config.yaml
experts_per_token: 4
activation: "swiglu"
router_score: "sigmoid"
lr_router: 0.000908
n_kv_head: 2
head_dim: 32
norm: "rmsnorm"
extras: ["capped logits"]
init_std_o: 0.0
init_std_up: 0.0348
decay_fraction: 0.601
decay_shape: "sqrt"
Below are experts of layer 10 (counted from 0) of a mixture-of-experts language model. Rows are named router (the router's row for the expert), gate (a neuron's input weights, with its number), up (a neuron's input weights, with its number), down (a neuron's output weights, with its number) and show model dimensions 128-191. Each number is 500 + 50 x the weight over its row's rms, rounded and kept within 0 to 999. Numbers have three digits each.
After each expert's rows: a language model's description of what the expert responds to; "gets" lists some tokens that make up at least twice as much of what it gets as of all text. This comes from a sample of Wikipedia text that the model never trained on. Tokens count by the router's weight.

# expert 23
router:471500506426485458411566401515548501458495553446568489586492574596513577549490579536477554573463433489414547505482483462468489432524483396473454494566521483600501497527561487473477559521500600
gate0:534473522345559525517456560551506455384460455489503574459498664522496498535539554425467510592417473568439516504469507549556480422494466500673470435489514512530521462529542527525474497477522405
up0:576497493577546480489526501535448516471483546430437439527585407523569560524530564523460508407526503457489520428514523509526512568535490554528481497518500467556537500433432488390481492485429477
down0:490548483451520494524503550455505474467475543511553502524480504474498499481515529506530493538502537463463490550571535522501477498521475506463504511497516482537479472520511502513509499498505504
What it handles: Tokens inside quoted speech and informal writing (what, it's, you, cannot), plus See, Website and taxobox values like Insecta.
gets: " \"", ";", "'s", ".", " it", "a"

# expert 24
router:528506484494585503496547490445574435465452494536545496543556501481516597511495564565557410538470573478512452502524524480499527445479449489592488532463408530518483556428519420427495484540470509
gate0:484546458500528515488648466539531464423523548482558574559518491486385523582488542500430396543417613481567550500550443495517493449475550511499510423446475499510427539401532456532572427548543548
up0:454433594481461535458495454540476495491471567580480575496541526504469556566501456540551522543580512454435498466462524494521498484544455481444446461483530419541559546533471500524518502509422535
down0:497612479534441518450482548522539383468506519532442392530470524487460483496476517486484491500500436476481627574543536530544515373505411461572505576479571453587488511479423568540586483407521500
What it handles: Wiki heading markers == and === closing section titles like Climate, plus sentence-initial pronouns It, He, She, There, and table cells.
gets: "==", "===", " ==", " It", " ===", " He"

# expert 4
router:484483515489559446470556515512477501503456487439584572496422509451454537396504548410405524460490518415385427541535533522497456452452494504454481528491418478503533591551536537441490499547477510
gate0:483560480504454592634535538440524560413454431532495485503591466519498455480539506412455492563504518480437496523530531525608497510485464568505532488493481463461423487461527548563514448557510494
up0:550491470564483544458514650550465506559477520505508424551540414529460526467505505551500553583422465564468534516476460531652581406511477457542482472469500484620601474485438455485540541493500486
down0:453468530481511535555487505553471538530454466542498516469497516458451530492511566522520437466548437487399455492484462590498549459496509546671467470497478482504499516532579420451515479431566492
What it handles: Periods ending sentences or abbreviations such as U.S., St., S., plus some digits in numbers, scores and table values.
gets: ".", ").", "2", "1", " .", "/"

# expert 53
router:448489470454551524470585462507481450448441550500466479459518528384394569406516510415469481518502606595417536534530578572447472563455491524524527558387512468482518557528460547533473514541535490
gate0:527513391490499399471520421484517431524499514374539446576497623474549492573478652528482542481491492588544477388455545580467584477471475565457373548509470545527572426527486563527439453456539458
up0:442494472450533589494516503474524506454485513485478569477518552431585578577433472474496515453415555530556536467490463528478518474423535526463490555536606593398519524526518466536573439593520510
down0:433491550550557489479419547489530513564549555501445512484470467485424474619476560507530426519412530461523482532470574543507567551524537519502481467528471534505503489478541454453516483510463395
What it handles: Closing quotation marks after song or book titles, closing parentheses, apostrophes, and object pronouns him, her, them, himself.
gets: "\"", ")", "'s", " he", "'", " his"

# expert 60
router:458547499488530653503532504521500499477455515484467430483483449497506463441468495462369537509546591500518535487561516473478471533407433466529557605424491513454568458528549508475484489512600468
gate0:468510523470544484439397489512483462570527423571551458515474383526479444482497448456534556489437566460452488573510565579477502553473449587578411491467554478438521553396472473480536533466546518
up0:455491520511607566518461525454487502476492463471500528495542523390520539483495485495453501509505453526559465452406400551583531485495551450542528468636474475464478526431480578573518431536430524
down0:552399561514538542456517472461523536504545530473512579508434424551500431589421574528497568395475469473567489482488488444444495495516462487530551461488503484539454474577483474577540443589519581
What it handles: In, of, within, near, and colons or commas in infobox location, birthplace, and coordinate fields: Location within Iran, Type: Private.
gets: " in", " of", ":", " at", " from", " to"

# expert 48
router:428534444553495509462568441480575570474438526514395469565541552393417434536524508472449503485487549478584571478529477486509525473460478522508613440413338437486495426476567515482504540522525505
gate0:453538447468525518535575528478633623510419464392417482598529445472463481528553459500430458456486525569456528484422429496523454475511455592461501523541452479396500507526574490481504423486460587
up0:586499464457477484520494410461462428448498589558608466596495525575511625532496511484431507482463554470533533466530443533482475458398562490501475469514554481542499478441476542541549524523537508
down0:559454484471497453548570422588470534550498461501427481505514386523513497469496576536525446468465458507356474505401524563553459464472489413493486457479551586412435547512418450469443532494490501
What it handles: Commas, including in numbers and after introductory phrases, plus and, which, who, that, where introducing clauses or lists.
gets: ",", " and", " that", " which", " who", " or"

# expert 15
router:485576491482446502543475450480501449421522452440463463494518559489439546511576527540474533535569501552482582485555419524486510412424452535497501568515467499527434435539480471454431527427425503
gate0:478549466468498455559505545497446553469447525607477490525572512514434475496536562537511523564396486496510581517361548531501580497555458527548476419574533571562486473540480439472461484553535566
up0:524540480499484554464426513439454413638532485453520560467514389510515421474467571436488559458387480445435542504531524449515445539555399583509453438483616537528449449496467462540460538449469509
down0:461536544415549612547502446513534517420516457439485471512556536493515521569481437520457505464416440486568513552583542583564544503471503412483565393474521455510541423531501588401518538454559447
What it handles: Demonyms and agent-noun endings completing a word, like Brazil-ian, Hung-arian, American, guitar-ist, kill-er, neurosur-geon.
gets: "er", "an", "ist", "ian", "ic", " American"

# expert 0
router:414555463508407519412520495474467466558540577457464471631537474490559551479537605491511397581458500508496512509482455534478517530425545540399465491446561451514544456476495479517496509482514681
gate0:518544575446522422541496482574481504508574606609516448498570500482510629597557527518472522451477493526448528525512466409588497544489496530471595503377516440432528468570530517487472582530537510
up0:474454464546514514425516502526460474464564545533537376491466614529520426593384542565510474448444583459478511474519578404487556442495493507455496524565480629520516507391362470393485521512556507
down0:453539488521491473564524515596466503561517482536505514587549501549495590500529561485571471565470498517545492577451503456510506483476600544431535499468547508530518490613551469515495544541507492
What it handles: Function words linking verbs to what follows, mainly to before infinitives, plus for, by, from, until, would, after: able to, used to, competed for.
gets: " to", " for", " by", " from", " with", " after"

# expert 13
router:489589541577439564486510472489526492459435505485529500443520474465497540514604533396473587445463611476520522487564575450499503474461477540470487539407428439486501549451466539458401535441487568
gate0:474452508579502464468439523579511507533465488473479506392487428486482490381521536428559487502439516438500438558520510510411527538441446536460411413510459449608501507466533544618505474419573481
up0:478565609546485446483453465479383552560572435567489550575493565484455460448471494575473457415506534503526373471461519509416475533579430429560516423484517528495575548478577503502587536510486465
down0:555563510493492556475513585501445420496516544511495535405510561435500524507501425481545559422388455402447559413515501399507545456498475474477533542598549474562441433524400597508412467501388532
What it handles: Opening parentheses before disambiguators, dates or publishers, plus commas in numbers and author-year citations, and table pipes.
gets: " (", ",", "(", "),", " $", " ["

# expert 42
router:486554528512599521492540576481520469439415513524477423520542490407508492568499539507411424522548570516540469496530549491511487438570419521538468567424524537499530373471527555442516484541520476
gate0:445437490455503465399449533465543565552498425501469616482577486475510419451537461512465450546492515506526387557454432508491416452494465512514481458543539516432554525430438407466523384576439463
up0:547439483546499528511567511486461513541465606465498469574478507515494586508415475471568472508556550487455505446441606478467559412418452507505464496551430513510490514492530564555527457521489412
down0:525585473463456535502460414456502580458494498488442515551486543431513516438480518566526561455535479472513490461572482398436524547516454541453533538445512499434542484513565593521562453587457478
What it handles: Preposition in, and on, at, during, into, after verbs, plus past participles like released, produced, made, used.
gets: " in", " at", " on", " In", "In", "ed"

# expert 22
router:532593469450467497489538532527488497501401439531535443646489439478458544492524574492457475554524594502497536451513530458479452492507447512499484460461522469563573479494471469513430516450495508
gate0:549505509449510501526591454485559457465435531517543381579491523526576524555504470632469521579558485468503435547533433455435463498492535549439495559522480468518552540493520500501454452527506527
up0:467381527463505523517499481542565490446512496527618486445561530461545516450478496508493454500486564528448351557518440509547476512524521537485446447481505389512592481559503524554521476475518508
down0:618512500522537512416575545560452591429521538530522504665474547582482536533452535473426508526481477543350506553579514469437477489464499604458473527470593504506425507517522494366434560524432610
What it handles: Column pipes in tables, semicolons and colons in lists, and dashes or equals signs between fields, e.g. Driver | Team.
gets: " |", ";", " =", " –", ":", " -"

# expert 47
router:422502474511488537568472517487527470460445526486466420447573411500441540406495537484480527558482559407548490455590413556494512454413416481484512571578539458512544524458560501514518544417416481
gate0:535528535477331454539466430571455536444646578451473472512559521451534532519463450488539461455547495434499589528526499378539456413442527452492421418552475536561492580459493532471523585447493405
up0:531514466433553473524489438485567465508491563532469515499466507506438470474560435393535551530504401486590513497543484511457504453517579532530500513463490544444500523538589499470583509533480541
down0:434426548514490499525488504536430479523509497459474549413462521440448555451503559573368504559500598505444575513401511558536595572495542473552463477492533569600500488476541581431470418476534559
What it handles: Prepositions linking nouns, mostly of after one, part, species, member, list, plus from, to, including, between.
gets: " of", " from", " by", " to", " for", " in"

# expert 6
router:445566488524436570531569403487528470412457467512465484464586516426511544550563520450449514544513476603457507576472448526435456413512400475465529604498539492454456489521466508515536432587563489
gate0:544405457484432529497492474404622473503563569506463471523490509506505561477600447464431496428568415524506527581549479483533580500491487489554452521493378552624441507578620534520448482532476445
up0:433455534487578422573445550552548467406483445545519388539498505505405440463546571489627465545504517483568551560529462455485474492374487539469503542607475458508461534483474422477448564484406511
down0:557502531545542541464450529510508507500588557517577508499499453505458450495426514547560601550590509446538459472538523458451584520535405437528451512589540458530564516573576506481528449563443526
What it handles: Final word pieces ending a noun, especially plural s, ers, ations, ians, including decades like 1800s and Maasdorf ponds.
gets: "s", "ers", "es", "as", "os", "ors"

# expert 39
router:468559499465531639571534428505495446509492498523604422538377455462473482541473481441450382513502539426407487463438649481526459484476463541479463566576471488553495497536510573444554507530484526
gate0:434471485523501482543541510454587459538495498501514554439439498424466475449424450479347459594527531475444478451388376572515458551456468485509548479458522539447573440544491544463513524435464506
up0:496465417530512606524462443421477530559515548470498475519470439520478546567482464505420585598495451505425479518516403506531459537529643456458500487489478455531514494525444446476474464483449464
down0:590552512519555540575577590568496447526598554498442465425442504537534537445368511489486504506494503479421370423462452539475475561465577474437541374532491484582553520524511513488507409571528516
What it handles: Slashes in URLs and IPA, opening parentheses, en dashes in year ranges, In in infobox office lines, and non-Latin script bytes.
gets: " (", "/", "-", " In", "–", "In"

# expert 5
router:495568454526411580418461453529541476467437549545489446531472551433473465505505542465522537484522529522319641557478607509510487483507417546505425547379474481487419496589362543539493506536485577
gate0:594614495417496548483544469443534545449500535602522539549558457584490483517517497513448435439479439516516492478430428511530514459488471521473470397564470474595442502452550483451546436504514511
up0:506557489569478431495544509531530452413424489543509552451457379509525594444500455473503475569594418506448411493567385531440561509548474497556389454374468402449500514555485473557460462502587536
down0:498490443544479456543445467402522408432450400491556370545438484492556577467487475487522553480510498552454516509581559464441583542585472471465564396409490465465534468573398546490475440521468516
What it handles: Subject pronouns starting a clause after a period, comma, that or which, such as he, she, they, who, It, and names in lists.
gets: " he", " He", " she", "in", " they", "en"

# expert 32
router:439571551535435536500451466539589488522490580393536414530512533445453531444533525481551510573506565416395459546421503481459493577500518455453527574485546463498541450521500571422469532559491514
gate0:565486612495488457467448484476545569454475451523574512521425418441472536473450473524421552496521480454488465510570512509493559461477505485469534501584529468543466456503452530473515589524505527
up0:496506552434496485451528539459430527526541492446538563516553475451514490522555456523486466500486517536461504493527466560497492423544552572523491567535470527554515464441489546503442431541489478
down0:548525475559478445437415571526499528449527441458512493466536471497559483335464527448524457609505468531468615513405479549491510600495487444428431394502553501529562452487433551532480518522489521
What it handles: Single capital letters that start a split name or abbreviation, such as M in Miranda, B in SRB and X in Xbox.
gets: "S", " B", " D", "B", "N", " W"

# expert 54
router:470479479477478566598504438471547528498485474476501558594458494514429506501583467428498510582547658561575423526520604413445512444499465520509541536504566490534516591505506519506545504560478456
gate0:467517460476578468557483536501499563497521579620502516522515489470481537534439604485470503559521638576585464475493494462508469478493404419555608469582476451481585468558479546455460574467615603
up0:541560519554520544469462529405512482612543470501484479515502430534564496504442509543451517564539494489506513494395522534537497495548461423480560574523539506524546506461497543454503560509361584
down0:453574547498502554555477474454586557526544514415500474546497463549490546559520499554522499536521547484554513561585476507495493526482553505530404549511550462398500509509515456474479487590439496
What it handles: Month names and on before dates, plus is in opening definitions after a name or pronunciation: Mississippi is a state.
gets: " on", " by", " is", " On", " December", " was"

# expert 3
router:435538524491393538447459579509481540357461500395577461493503510423505423448529496520456544521549530503499539512518481534494492516473461495490506551424491474448515566506502451441479523436528560
gate0:555503510434514503533544430565514458517520533579592494452562469389518526501467470474544471506468533476498455520499523486472492452478563540493513563532483501562442487448432455415464481507536388
up0:473464559454488372503550501477602440473487507488534481485501450456570450518435522490624459567428538514457468500454437518533447525518570448445456512608525461524497527564537609498505451492453486
down0:494511516451457380476481496529501526569468475392447481499501460455506560532473617487500451616533472536501515538500450452517518484508523570479518461512509451566514354450426469548459524435432515
What it handles: Colons after field labels in infoboxes (Born:, Directed by:, Gender:), closing parentheses and brackets, and table cell separators.
gets: ":", ")", " ", " –", "):", " -"